config.toml
num_hidden_layers = 14
router_score = "sigmoid"
normalize_top_k = true
positions = "rope"
rope_theta = 10000.0
Below are experts of layer 6 (counted from 0) of a mixture-of-experts language model. Rows are named router (the router's row for the expert) and show model dimensions 0-191. Each number is 128 + 24 x the weight over its row's rms, rounded and kept within 0 to 255. Numbers have three digits each.
After each expert's rows: "mostly gets" lists some tokens that are sent to it at least half of the time. This comes from a sample of Wikipedia text that the model never trained on.

# expert 16
router:087140142153150126192116127128145119095131106145121130148096117151122113168102108162104157144177134154109148100162109119152166113138130099122126123133161095140167152169115087147111116112149142166164151099106110126132185128128142106092183101152166109128145113141127131098133124147078109100159144125136127118132149122093091168128148113118115165123126074101109153096102103176140092135122154080142133135149126166148132121110121123122154119137118093161124136158106117145181121132163132117114169174169108137131132142127128152149136104137091162129123146155142088139118186148117128143
mostly gets: " world", " le", "S.", " U.", " could", " sea"

# expert 92
router:079116081099143131150135117160124088122143152115110118086147119125101142083165137108154115143105133117133128139108157124102101108108104144136136162127098125129137161099111140181115104140113120094097115143110137149126130154129112151111105155104124150085104130094114123117129147140144114115150119134162133166096136126148212154150139130126148111138125136146131147154141188144105136162145101114127108107110109093118102171104177107111117114147128145123109128109093156131108135149051132104135108171082153063141135115150143130113120152109145114113096074095060124119130115112101118119
mostly gets: "The", " of the", ", the", " the", " to the", " for the"

# expert 113
router:123131169145150154142116109106106149116128114112159158156088099149146121157111115168111133121156134125131119090155105115154147140158137109140111137135173092127139121146093075136078127112158144179141141122114113171130156091101176134121176110155161107140164122134156124093136115146096161136130173129135130120125134128104074152154134111129124152140101114118122145142106099155134123115098144086170125118139118179173132132099099147140152138125124055138173131136115145150176124121162128139097154123158111141109155164114100155149132114128089156140127164139166096126128189146147133122
mostly gets: " had", " has", " have", " [", " | P", " may"

# expert 112
router:120098132092164135147138093118130138120108158091144172111097084108119148169122169120092161092130138130128128149136113125068141135094127118097123107175126143102122135138140107156118114114135144123144103092117174192140159110148111095114130126141111120063065119143139106142164108111130129173115156167148131170149148121151145152140141138138118099094141103119127161175104100161130123129120142104127094126144135141133103120125156142126122149114108098189140105154118111152161167113129098138128120157136134113144155145113143152109131112091108146129094128107071150132076128114082163116
mostly gets: " American", " World", " Chinese", " French", " New York", " British"

# expert 157
router:061116080098141131177118102164118096132153142113136121099114100111098138105164155121160138150113142127134109113101153122102133116100104120138133165116117115123161160109104143162104105137103128130089108159108118169115138135137091155123104167108124148089104144091125114100111126132153140122125138143147132147084144126125189141140137123121144115147132147166129159147135187145104126163145097126130137091114111111127131157095179132109104106138115145098114120121103168127113140149071125125126118186079150094151134091134138140086130132101132111132080075102067122107124130124087111144
mostly gets: " at the", " to the", " from the", " on the", " in the", ", the"

# expert 35
router:104132080113155164158149147138152083092134145132157137132136135138100102161166149137131129134142130101131117119146147099106147101131115091094101132149121132123140120120156093146129099121121127102123113109141137107131094140156125103097119143148114146071128082134153116166094118121141103161126123168148139142146146111123150138118122098107107152158148105119129159143090155122104174145144073091166116097126154153100133119096120113173138091116145184114141158092072121156148110099056137105119108158120119042130132140109151174097150123121133151145142134124122170136110120141149126117
mostly gets: " white", "-based", " independent", "ative", "atory", " nearby"

# expert 8
router:088114077093131141127116130129143124106133144132125135145170105122129114109127126078104150112112071152140120099146136103102152097145084116095113089138104181164161154142108108164126113119071145089110156120120124085136091126121099135121115118118136142117066101147139146141146127163142115150123150140149148174116144115120171115141151141099122109100109125120134126130123134114128103124128100132121132144127106128105105133104154126145113111113108160169122103116123116131145124131086156123115102176139141091136150130140119135103140115081141139111139095087002165153110154137117110109
mostly gets: "S.", "K", "M", "N", "U", "Z"

# expert 146
router:127143094119132174139139114119144129082127131114180151125097096099081120143140141126118131105115104138134147077140106119145152101138162091116153164167094138170178133113125095171123101164103123140160155085128115095132129152164118115106144096156149130121099109141169116170142116147132142142165175137099171145093162104114137117142134116112113140131153111118108140103099129122105100127085080102153126126125137165177104147077145118144141085115126150118144085145120149161111145111124114142126130124154097143106130154123130132096145096089134153131160123127046126146100118139146135126
mostly gets: "ville", " Johnson", "idae", "wood", " Evans", "ensis"

# expert 38
router:149129198150147142148115110115117136102123120129154155155095102140151127158107105160101129104145142128123107088150098125150168143149148107141113124129155089117151117150109074137100113121161142166136134123119088161132177089113156119116170103155165107119173116144166115108126117128098146145134165133114119116119145124097078142134141118132117148136121102104107145125101092167141104102107163091155144134141111166173119111105113147142137154145135045141162127152133132139176132118151128142093164114161097161111146144110110154148140105137091149151142155149175102123130179144132130136
mostly gets: " ISBN ", "$", " Comedy", " Y", ")$", "}$"

# expert 147
router:128117080113136167167118118138148140095144123154176172115116095181116112137107103122116148151094118127095180098128122153096113099111140086147095146126152165116156109128122119154102101155147116114152106128149082150132170107129136143074121142143142101100143141173138104106142093143084141147141162127120099135110106105203107116163121125146151146114120123120138122120072170134118105126090067108147111128120165132127125128095086151139106151102132081157125109139097133146139125098094116110130172096115174120108118109129145127121134120127113131135171154153134118148113154165117133119
mostly gets: " or", ", which", " also", " then", ", or", " now"

# expert 49
router:095158079140117168146109083145129113114107102110128170126136154103113133107128130111080109095111096090110166125120098057165143118114123101140142129139137142152130143124081103150092142103146144137165118141109132139109188066124155160116137061170148138131105102143170107094128095122099123115140108146139098134115088134161106149137151144106124173117141146136141103128110156142149172102121078118159132153148121162135135118109141125156129096119120138148119089134095151146138140107104100116093134139148118109090107138122104129126183134119098168087142131122079119131136124132125125141
mostly gets: " W", " w", "w", " sp", " Th", " Gu"

# expert 42
router:100150099113154150130128093107112179131131125132128117113139094081141125115128112115140141127132156149118149075163093136105141128134138136143124172129167141188128128121128124154123119140131135121147110157135148165169142098134148156116177091101162120106143130122137130150169139123148086132080186162130123132116126141138125119163149129135141088168144119122103128102101115139113131146071157086133142165161125104150155142147178157134153128112108102140155134128107131124217116115124173136104127143143099091108131155163126161077169151139118131106143136103097155071140115134143145136
mostly gets: " | W ", " | L ", " playoff", "; RV", " touchdown", " yards"

# expert 25
router:111163090153099135110094072151140133135147158110177153125107113093141120144120139151092131126117148100161105115116109120149143120163166099139091129156174122150133116163109125116089113130145115150160127125115135148106172096133159099070143115161147123132143146115162073109129106142108151125107156118136104128113157121128091148181167135117121168139144095073154118129123100132072140083095160072136145129120081162176121110106148122148134104134119151137123110141124183129153150143115126158090154147120093143150119119082146164139137123096124119134143108136107135138107131138111135152
mostly gets: " Hall", " Ward", " W", " Road", " Hill", " Bay"

# expert 120
router:058118085105136163124168113134144112122121096119153158133110100118136163114159124099114134118123088120127178098109165136135132099108127097134130092159066126110140135103115145161133131145134155112105100094151120128093104151094082157113122116105120106129104138126109113130114146103082135070119146131116120174150160146142133091188146086138131116128125106147168108128164138113116094146110129106168079110132137104142097144104143116151161135104138133140114127086137110113057141154104162142137101168118126100145105138110148133086138158127119122086120140151109121115136092161133138096
mostly gets: " he", " people", ", he", " they", " she", " She"

# expert 132
router:084146106151157129137119130128163151137130097117091140100123145119133121129131142167108110115136116130116151112162151168094140133087108151096167128109116086123165156142094100149152096132155177140103113107116138136120156152133119138109161131116118168120100138164185148095102135113139126154157175132093139085142124117102102118146139121141118109151164114126106164141109116075134101106110115135110110165111129112111120190090167149128145158090113103170121146154126130112111077091102114185109159166129111064133120159141130139086106096127112104108103097123098107137127139146132122141
mostly gets: " Bo", " guitar", " bi", " Mo", " Cat", " mi"

# expert 127
router:145117049109136132166113117164147115133123136092111119139161146116085123101188146077158117129134097138168165153144136152136105107127127123136135150128131175170138136111128122111130114143091140124145112136130169143148102126118107118075055135113090148090122118134096127160128135155149105125118146122151096143092135138174140140140124122145158096096141132119140120144142121116136117126098078144112097139106142092107113156125135134120118149112117175152108129093111138154095100119065124124132142121081160134114096098149133156076123112123117115110102131121052146109129151148106146095
mostly gets: " eight", " six", " seven", " nine", " five", " twenty"

# expert 91
router:107141107061110101133154111126136138127138144123137117125192142124148132114178171095148134138124151132160127120110122144067134116137121116102171086129137141089131143162140134146122109120099103129143091150148156098083081154115106140109149122158093140093122118139108121167093119118152099156114168147153131119155155167133188176177130081114110099110109132110118140127101108144143133183152127118136139093118132099107133116122119122150119147084158127143104124102099139154132128092118175103137139143092132128154112080157152146122074130100128142131089098109114148144112128158108106116
mostly gets: " social", " Christian", " Greek", " medical", " natural", " civil"

# expert 100
router:089153132124125114145118119122152158143097151095154197139132107122133137125114135169177126114187119156141139121141137133140145150126142128181133146170108114167152127118120093164137079114111151129105137107155125134136135121113135124131127092118157147085126139118120127140066105147139153152136170132114098125133104129123083163161108085143166138121140100143108176102091100141165131109088145086138119153146157123181129118127102137135099107145137116121126161160179149173164134104082132163118159141162089123098131149102160137111140071141100106163114132118125094119131140146130125121
mostly gets: " public", " Public", "Scientific classification", "|---|---|---|", "- In office ", "- Born:"

# expert 152
router:119088108125155126140100123163138070130152103113129134127134109143105127136167156151099131136116157142122178088121114176148136120158153134152117140149123105129143133171101145163154121112113127152166097089145114157134128081097147116137156145135124127180111090152151130154111111144101100167146177135184119102124133122112142107091152136120122110122135108137086122099124113103155127120113165079130086124155126134150155130156103169098101099167176146161172123148173164140121128129082147141136091136113123108109116167136093168110141128074109140136133154155120124135117151129120172136
mostly gets: "\n\n", "==S", " of m", "==History==", "==M", "==P"

# expert 71
router:080099092108118129155169110138155132139118116163135129083184160110118159093137138148137139152126128164125127131128128164121104085098111133157130156133123144151142123095106101170127104175136105153123113095106141100123129153167117107121116121124127144113105123124123089149134140140134126139155143128131135152134119159129101155177146122114133134131116117121100122162164126089087173147138103098118081081137124091144131138114143138095138085107154109174148092113130125137141122133099100113093136133108148125123167112131129087138116144107136090101116135125013109107148079113170105125
mostly gets: "  -", "a | ", "ia | ", "} | ", "i | ", "s | "

# expert 142
router:135154139195085132148127125122144134142129104117132164135105117100126147165134116155156160121106161116166141097146111113128119148116131114142138128127145115125174113159113128139115094117135163125095146149150095146104188108104153117084147114131140132092119138161159126129097090099094153137109189136131095121091136164100094142188142118137159105117128133135132173164093108143132090104119133125145133151142080155102130150106164122123180140112127073157155113116144159126166120140104086163081159143124124096138106157099152148151155136135103140131158143159131099087153130132144120102
mostly gets: " kg", " sl", " body", " seat", " rest", " Arm"

# expert 105
router:116113090119110139122119087144129140116148143100132138139103075118132171129166112087111108156098104151140197104125096114094148120135110089110102130148103141162135088125118127109094117151157151171142102119165132126132143100122130102103148095128157123116164180111138097118114157133132130124124115128110099169129161099119113118185102106123137118142115119097120112190129126146101141111085112120134118104111124133141097117121154100120132130121133129144109115136143145141159130142078120139118138185134126106136118159123180199146170135146099146149105160151071126104143179113159173132
mostly gets: " R", " points", "ians", "ists", " Ass", "ars"

# expert 7
router:086150057113132156129138148169123126126134129119113129100126108126116152071178150085152107148082098097165179125121151111101074096096102110108114119127073192124152138082153161138146133162119136123142124116158153076149080158130145128101107137104108125098111126122109115153139131143155097121118113126121139167137137147123149085164115113100146118104146137144172111146158165129122176152142118140113128094110130116092129144141156118125145118137118197133117123117150140138128140113101146107110112183102157108124101115142163136130114113108126114095109103130124154119112094142134133133
mostly gets: "ions", "ations", "ians", "als", "ments", "ons"

# expert 80
router:123118067088142122160103131149110065131159125131144114151129095134100124104158102154099125113128124128125159120128159177113112133139118127123120097139132122144147145142099174149166126134112171164152068099110130111138123108162128152102161160150122121161108092134121163154139136150111100149140118147184113123124130124129108098067124119131130131141116117139121089118116095091148142151110167128130087126147127117162141121136170143105123089144140154119157115143141183138139142146092149094124124110064127118109121160123101186128138124095093111105129147171068111156133123107121177143
mostly gets: "===", "==", " ==", "====", " ===", "\n\n"

# expert 134
router:133149114117124148150125126132147109130093103135166149103117099124147129133138119150080116084141121097135119088126093125114168118146158050137095137134141119128142130162124090115100110115159123151142152099125092163151150119118126118101153115169162147134160089177166103132126101145121145149120156133156153124094140142119149180142151109112129145142147114141117144112115125162157128143105122076148108140138153183146112109127094139185155155158141117151164099144171118161177152119108107143117157153149087133115132175114136184086149124127102165142147151136117111113127168124129088123
mostly gets: "°E", " University of", "ا", " prec", "د", "ه"

# expert 4
router:059144081128125139163131133117139087115121080124109109149118139099098155126142116129112105114116132121124170086141133124149157116101156088104118101136100148141131132138125108116151122138087151113134149093145119103177148096133102141090113074126113125162110099111170117126160133140100116125099156150150139105102175114113141130167112128099162125124145144129176128121122159095126112157108075113172126114143120143132108171097159125161150070104133175133139111141122141095124130125064141145119148162166132094152106144086143144086149138134130128089109120119075114129128136092143102121
mostly gets: " P", " m", " p", " M", " N", " s"

# expert 67
router:106123065108132113172143119121109116119157113091117098108147104099158134132137105143106124120083150134158151070125093159072120114123118108118137131134102122136109134134106134160114118126130089105151121124180141110094114097101159137102102132143132136115129099156108145139169106103162137134122152130153179130123150120138103134208116133092147127112094136117127104135098150092134088131157132120149177112130152099139135149134161118159156125134158169102128122101130154146138133127117135154099151153128080131072126168078132108108127091092115127132127077159101148077119100098128117115
mostly gets: " man", " son", " gener", " Ros", " mon", " president"

# expert 28
router:112097116143167148101153146167126095151137108145170111105132104113096158138135117148155122160162143131116130129085108167125103103171159103108125172158124143176127101138133106117087138185100113166137054111121118153135108143134105108125148162137100151130123126146155130121141107141115120170126145117110134125152129127150134108129117108149118145185157131132159179167091122082098121116085145112124126141118133123169123137080147120166106136160138096101175085134124182138169152117120074128109103134108117126123156146150153130098107101099119132148121115105074131148146132133120131146
mostly gets: " ac", " Ali", " United", "on", ", both", "ac"

# expert 0
router:117128102165116163112136142152124163094141138100114156153138103112108106174132149130154145099137158143131116083103101094124139170167115113140138107168126146142131105142147092128107113101134118133126105123131146198101147094117123097133146108124158103090093124139156153119126109128095161144134146131108115179147099113117114114192100134128128125143117117144125150122096151162118121106150142081108121136173149134154154130109155140103152134129116122177129150181149169160178145084070141103086165152113091106117136170117154177131137105116104153138128144138109122142111102090152129128
mostly gets: " | | |", " % |", "Area", " ·", "- Years: Team /", " Apps / (Gls)"

# expert 6
router:088111085103120143117138145164133104129131129130135144082195144117111141123176135109135124146106122147133114106126158132118099092114114141102121109103072163124137133125133097127155140140106114140089135113151144103133086128167127131123101149125100165092105134145104114136122152157122102152157105123177124143143147153155130121147119138139123087111159161152142079131149179086074142169098120128123096086144106085147132153136110130130124115118140130145120112100112172114150115149086131106129144163096153094104147104146114128084109149083124116105132113102048117127144068108128124149
mostly gets: "s.", "es.", "\".", "ing.", "er.", "ation."

# expert 68
router:157145098122134157155145115129145115132110096133160123136155156128113103135146124135139117111124118151157112093120109129126136109105133104114128148143124151163161152117119061124134121138099159162140174103091167156168153119101133100052113094154123157129110117117130089167144111108109137126129176084169107113120175105100102152160136101110151141153147151155154126162156131107159131175094155125154124155114118124162087127091146157131122135158139151173129127122129113110119135110054110133108187100089136133168113153147126170123131079115121130137121117127127150158118158142112140128
mostly gets: " million", " seven", " eight", " six", "300", " billion"

# expert 21
router:065134032107135145123121120128112144133163152120125111099152135093103111107132146130155139134118136101132126128117153169096083095139132154117116146110123175141105146141146159133151139145108129086132097139148146097125076158140119119115071142142098152082082144109113159143156143140117105090159114094198104160118118145143177109198145150131162118124154119145159105137149130121110140153160125122139135124097146111109122157149137126101143089126123166119116117119131140131132128128093150135138126141072127098080126108133145105119143120112135110119136089101114154111132079122105116113
mostly gets: " design", " support", " attack", " view", " form", " kill"

# expert 93
router:130156141141166151170108096185081121105152085138148160140096129114098120130109136157103131125089143109104167058145119110117159119162149085105147150153139143164129132165126085141115100122134162130124163127092120165144144091104113134125113138118127107108153085157156083122149120129103124129119129111097105134154090128102113145127165081177099115121139095099159105124145128143133101122131137098138146126152129156137131135122136138127124172137107150162144099120152166147136170111120109162128164133131109083110132134085175173108118112087112151169151139122130138118131178131133163139
mostly gets: " working", " pair", " collection", " returned", " act", " Dutch"

# expert 137
router:131135074080151152111150156162138141120112120144144165110149151114102117135122142069123143131136106097136146112109118133068097093127140120081166178159108181163177124126139110156154130121134116133088142120150138102115088165150102118116126128135122135063081126137126150141140136174152123150158115133138154140097129131141151123124114109093146095096143142141110153136132160121102098153107082141103094097103153132118122128120118122139112110124136178136114099147137164122113136117133161120126106144113130096128114145133145153111134104086145135113155075113035125162128109134122164115
mostly gets: "ata", "ica", "ta", "ella", "ius", "za"

# expert 138
router:103136126123116139099146132118071125142114107123137084093139154122072128157135150156091129143134111136137140124130105128103161135120164132168176170187134116156149125142082099138098126127117148142120090122112123133138129112122078164104122119144127137083148157176113095130090153113131164155102119138163056109132128146100152114131140102136131145106105159088128171107134142142142132179141085131113122127133141161147172147097177144165126116111127091120123130146137142164150120146126135138135152124115128085151152112146111178111096095147117164131110157156115167095111162113123159098
mostly gets: " a", ", a", " A", " of a", " as a", " in a"

# expert 70
router:104135084080121151122128143145145083139095084107158124105164136128113133154129113119148120114148118100091158132159126114140129081113139106132128139127089141164147138137115147137128123174117108139129074116097135128139083158161102113131141179118134155101095142132156117182129118149108103115148174119159107176109146129115153142125146110124135108137142102145126123158104147122085080170110106130101105118174143129113123177105106120118158068111101101091130081137136142120122145115129102126154118125120122108145133142139137144077116137119112154133132124085055137112137120160143183180
mostly gets: "ford", "shire", "ley", "son", "in'", "sson"

# expert 96
router:097160068095142166172160126125128103140104124150150101129146166133107148127134110129159131148160131142125134093139167130151122099089136142134108119107045128148104133143106109119161137159086116149094155110144146140146111151165094133136150123125100122126088115140119091133137136135139107126145117139167133146134156140165166140146118168113152127111141173152136090117150134105102128175105122132139126093126113090153132140122105158119140082111160139114126111157141113116142102139088131153129135180091111075139094149109133169062129132117104096146127135147055126113130109096147137136
mostly gets: "er.", "ers.", "ing.", "ed.", " him.", "ity."

# expert 149
router:089120045073117141149117122121092136133151134105141118110138165094145079149176144113110135141134154095131103137098162163069097145137133127147110143132140151129117133137139114138140144141121133090138109120125150114127095151110163111086080135146116141075096138119134106158118122133114078073116152108146106138130129116133156075179124143165135151133126128126145118114129117094105141123191143115175120147140145138114150145129148144092141129104130162139118104143129156100149131091087161112128094106094118076093099089136155124116122127099117106116148094129126148124118094154131113093
mostly gets: " support", " open", " pass", " present", " kill", " help"

# expert 82
router:084144107146126139112120094144119151078125108136129171134105098113121130156151121193130143099116117151139120083125107128133127139084178122130157120120120101159158171132113104108149137121146160151110138138128106167105105101114115125096157074114153110115140093137189125117095099139102168153127130113157146120116166154116078161210176151133148155144144115092106120137118102172138148101100131087148133116117112192160131144103117132145097135121178119133131124147153137140172142087106110144121149107115145117146143148126142142143140129111096125110130110133125128086112116105158125139
mostly gets: " series", " Cup", " Sc", " Series", " (C", " Championship"

# expert 133
router:116165111105130128150070093181117097145138093138129150152148151140120154152127170128102098133123130141106152117129126126129148124115149111103124124157102136166119151177146076170105137188130132123153102089147116108082119160108119133095154134168140122105157108114131098146120119126127117144103112150127137105132140169097087124191182131142138163086152092115107117137122131142141100109128136138133155169129130161149140176134179120166128148124110117165132129147128121129119125111107164117100122127056109102124137079136125117102148107094131128077136130081128121122127188131134111137
mostly gets: " Con", " trans", " car", " Mon", " cross", " Inter"

# expert 156
router:146145074143152088154106102146077140125149136089124123157149137123119135142115117128097153120174129125171134132126094122102129133156186082121133145147108121135124116142111127169122121131112115120125141144172121171127142093097160102100117097127147105115123093145126108092133087129140155160140155159115098118077150142088063086153110141135122149155086086118166116149144126118157133116133132092154147130142116121196144135075135144106115137136130120182130124106119111128152127123109152090127152144118127132114064149101118128129163139098114144129126094096106110193123128127121112163
mostly gets: " sl", " Mon", " Ag", " Ph", " Mer", " Av"

# expert 103
router:142134206145141140140111109106115136102128113133151151148090103138143137161098105163103131101144138128123113090144098128153168148146148108157114125131161089113153115140107065128103112116160135169141134126122082169135175089112158119109173111154165107137172118145163116110131118135102149149135161131119117117121144126095083145148141121131114148143120102101112149131100094166146104105106157089150130128147119158171124115097114149135137147141143053142170125147134129142177135112152130145091164115153102157112149147108112146141141103147091156152136155149168106122127179141138119137
mostly gets: "% |", "on |", " |  |", "|---|---|---|", "(s) |", "o |"

# expert 121
router:143129191149145141134108109117120128105119121130151148156096106135152123161102108162105133101149140122125111086143089124133169136149153101134117128125153103121149114157111087147104116120164142158146146115117080166127179092114162106122168098157156118152172113149170100108123113135092142143125169132120126119126149116101094147156149126140118142132138095108105151123095095168134108101094156092156146141140111154177116103100105140141137147138139055142174119154141126139180124107144119138085167121156099136114143148110108150130139107136096149147143164150168120117135192154148123142
mostly gets: "°W", " Comp", " County", " •", "ي", "س"

# expert 106
router:137146099098171133158096133151110137086140114132152157142094074112153113101149145120139148117114142124113154107150141148095151124126139089157108135119132132095141108163111145126111123127116128156153102135142111150115194110121148169085141118128139126100143139128175085119127116155097164149124164111131103107092138117124111113195149112152104154130101147141104172137060135119151111090096118090155145127161143133163108118121118129147142139125106101127151141158086168154131104104073115096129170141157092142120139123131134180102162084145115168147144138144139124133155155148100158125
mostly gets: " all", " un", " several", " many", " more", " both"

# expert 17
router:110158131141138088131108152125141135126129130141149110107166074127165102120136163153097133120170108102184128141166137138064126124083155138147138163182101136135155137171085093127077143112142140142106108132106101133123170100148129156101126126141160097118153118120111077128087145112112138178109126153154085142105118147112155105153114091140116117165112140118114162124156142102120136188130107145145122123125114117156135142105175163139120142113115092112103124112121151151162134105149154126084160142127124099163128132089115178090112137144158139139112135127128163115097164144114115131
mostly gets: " \"", " of a", ", a", " a", " and a", " for a"

# expert 119
router:123162065116106141121114144181128142128128147132149143097136147101107134120165166105140141134092131092161138109122133116095093088123125118107122126161093196122155145110141138142143145142133104097116127106138134136127071176138109134118101123122135149059123127111158152159146127127158089142125137122161138132073130139125170112166145150121147110123146111114150113123131131134096133165113119156093120109122109147113112123124111139108100073098128174112120085138160135114127147094125148141106163138079133072106117118129134125101099103084132125138134083078084144115108073157111152128
mostly gets: " Primary School", " Line", " Service", " Hospital", " Station", " Office"

# expert 145
router:147108176140110144166123121131110144085161138140130143132098114125142121141120098147128145110151132107137133085150090127111148175144163116136111142119131085148140111132125085136103121129140157161134151131111101144127158089131119100126179107120128119102125096100170105101142128124086152179146183131127076143134156143112080129148159118102109148134100106093138158154080117159155096094126164110115163131151138110175125122141148115135165145137147095114146160136135113143170128116063116149112168133178124089131141151124105126134133109093089137142141146151152102119146193144116122161
mostly gets: " U.", " \\", "x", " x", " def", " con"

# expert 143
router:122115063091151166143167132140168098152114159115164125125164079120102109142172130125134162125112112104102169111114120138136121090141119136112108158145123158134162120102118134113111139157093127127141126110107120111109090160149136151119108142138092138114114127176120115155153140165123097095183092111162109192110115127168143147106143128143121123146141160152133159150172148107124116176113122125148099090116109166117121107097119137132114113141115163122143101129138139105170166119131107089152124169132150126129160119142153132096133109125130149135156147153033144115160115142148137112
mostly gets: "ه", "ș", "ş", "raq", "ț", "š"

# expert 151
router:051092102129105116161084140108146121093126138107155174152112131144141143155125122149133139125147172123151180109152154162134094146130153077154113130174141141134109112119150129164122113121142101156152129158095113146145122141074148137120110123117149132101108134148171102117131144109142135159164180097135107124106104132092130143156182140117141156200107168113107133128142110152129134137146062100149121103151122121172130148105154154139174127124132115134121149145150118166105140125121125096097144130136119122165114140128106148130144101073122122151093116155093122112082150137118134125
mostly gets: " in ", "In ", " In ", "_{", " (aged ", "″N "

# expert 15
router:122115054085128151116147137152149107118116120123146138118168147120115112135133139096148138130113101116139150138114132140113115088122113121089132144140112195144157131112131132169150139141099106113125129140123143116110077171149107119119098143131092155088087128127150132172141127165148111140141111134153148165104126112150182121122132138095141094123133152146127145139132150107092110176117066122117109091121152122117108151137133119113134106108110187125124095140122150119104127136130151106132098154077145111123144119132155139109127120100151143126152101116000145130131094130120156107
mostly gets: "sson", "ović", "ić", "ević", "sey", "say"

# expert 11
router:108109048114132113121144133156127117143155173133082129120203144115122119134152155117153099165130100119174172144133147148094111126115135132069124139103078145125114142103086125146110112156087105093093137120137194108139107125114119124112127139145119104156113155139112103134104146085102113135151152135122122123090113145141117144182125155110121162137136127119168157160148133100101121153135155121157111108117142144114096124112172148160117140063158122115115124099115129078092094142133147125117147135140134100142145144107134111151124145099116109112095102144071124097107154129143130137
mostly gets: " was born", " Syn", "\n"

# expert 107
router:137125192155140140145109112112120133107123117129152147148085106139147130157094113155102132109143139131124116087145099134148158148147153104146113124129157086120150115147103079144101115119160135164137128121114091171134171094108157116115170103159163101144171127142163117106134118123104141146126163131116120115123144126090082148135139115137115150136127101102113143129100098167142100101110158087158138136145111171181114111102113149142133144145140035141165125151133133143176126112161129144096163112156092157108147146118113156157134111141085152142136151150170102121132182146127121139
mostly gets: " Z", " Man", " | Z", " Gl", "- Z", "- T"

# expert 102
router:148119116142168160131116146128096118090132127128134173129116140150116151109121146161086125116116142102117170104158089120101106112121123132139095113134130149125129090119166083161101129122161110127123122116117103163102141141143146095097120130124123108083151149136168077082145116127142099197125120142139106107105150109142127172126114141138156161154131108105135123114080127100149113089108123104176138136156096187124104141099095148151119130128140114114169124179097125147192147089116103129081149144136128078123156157157145164114139089120146125159135143154138124141122177146117152125
mostly gets: " called", " released", " named", " considered", " created", " signed"

# expert 37
router:070155104152156120139103158115107127085156154143161131161092121143111120134121135144098137153136149079108167104146120158123131169150164085144149157133101116144126104102154104154143100131154172136138110165099081099113150109128143165127141134134153106148121075135155098130127133134113103161167141116130105130119156131112128136166155106112114135114157110131118149108122091175121141123112096107159129131145121128147114166097179191111132114166159092164116127144150167152127145138136137126130144154148109124139119122120157112169151095082127169121157133142074140103078128130088099138
mostly gets: "| ", "- ", " September ", " August ", " January ", " February "

# expert 18
router:115155111145137169111121070122147136130159132122135168099130101147115133131179176130119152138113095104125109129150157177105134115125143148104163157170133106118175091093167111153093129122129110152112131118114170136129130132149113098121120107147095109069110133169163070132108119122132138115092145137104085119105148155136145139173095139118086111116159142134118093194156108128103154147086120101140137162160143145146168142116123142122100075133132112159130143123133128102115159140123126167106172136170122109147089127149152144112103151097097142122150134121145134138085135162129140134
mostly gets: " back", " down", " home", " children", " married", " life"

# expert 125
router:146126132140139150144110109130120114114147126130127125169105099131129105123134141180114142129132130128130141106167118106123125135140103114149077134135148102147164102173132081140092107126140127147150101114110088161091169076140164101070161108163156126121155094164165137106104116102115171118143162167121081132106135110106119143168146115117093158106131101114124168103087121149115124143093132113164127150147120154170100136124123139133128151144118113160171145155134112104184136129134161129092169149173094126105148118113134149121166113109108169101158102125130129108089177116132086124
mostly gets: "/", " sw", " w", "raw", " s", " har"

# expert 99
router:083097087156139119113088108152109157123100119139096105133114126059140167125138109108101143165104100158128143118100136133118126129159102117135121138163150162182127110136096142142089135097146105170143111155129118104113183135155124135096110122088153126112090144107168081105150116166098123176153138114152133110111141092118136104173089156084168115129149065119131142116114185143102137113117082101127118138098116142147121136133142135135154132149120119115141133112124145145121154130134114120089149134127130125121132113136094136069145108103103149125097123111101105098153177159151104144
mostly gets: " As", " to be", " It was", " and was", " He was", " It is"

# expert 144
router:124143069101129150142145105136147132094121133120157127141137099100120136145185116104087118093122122083125153103117100124126106109122159087124124171147133157144141105115130135131101126155118090153178126105137097113147141137128154119106107129164174143100129092129127154158143113158130105169121135139182125141106140140172142120120163134129137162133115127159128150141143148091120084171126084095162125083102128164136092135084109138138151119112166169089138124143159112163174148123106175099137114148126096104118135107118119131104178120069121153148145112158080131118127135109142093143
mostly gets: "osis", "pus", "rome", "idae", "ikos", "orus"

# expert 23
router:116112053131128104152117140141127125159134142104079161109144125130084142123138167146133145148133104097164186074131146139092115123120133145134152147142126129150116141109096112144117123146147168105135082172130146108111124087124136150085098120097091146136079125165119111129138152173177129111126078147151102167116092098161113141170115151120135126121140139141159111157157154113157134123158118125129132144124137104139095144150177088139127108126091183153117142138117135088112141130120105107128144165125130145163112132143111140108111161155154124070109125139066150132169124125114124128
mostly gets: " Kh", " Ab", " Kar", " Av", " Shin", " Bh"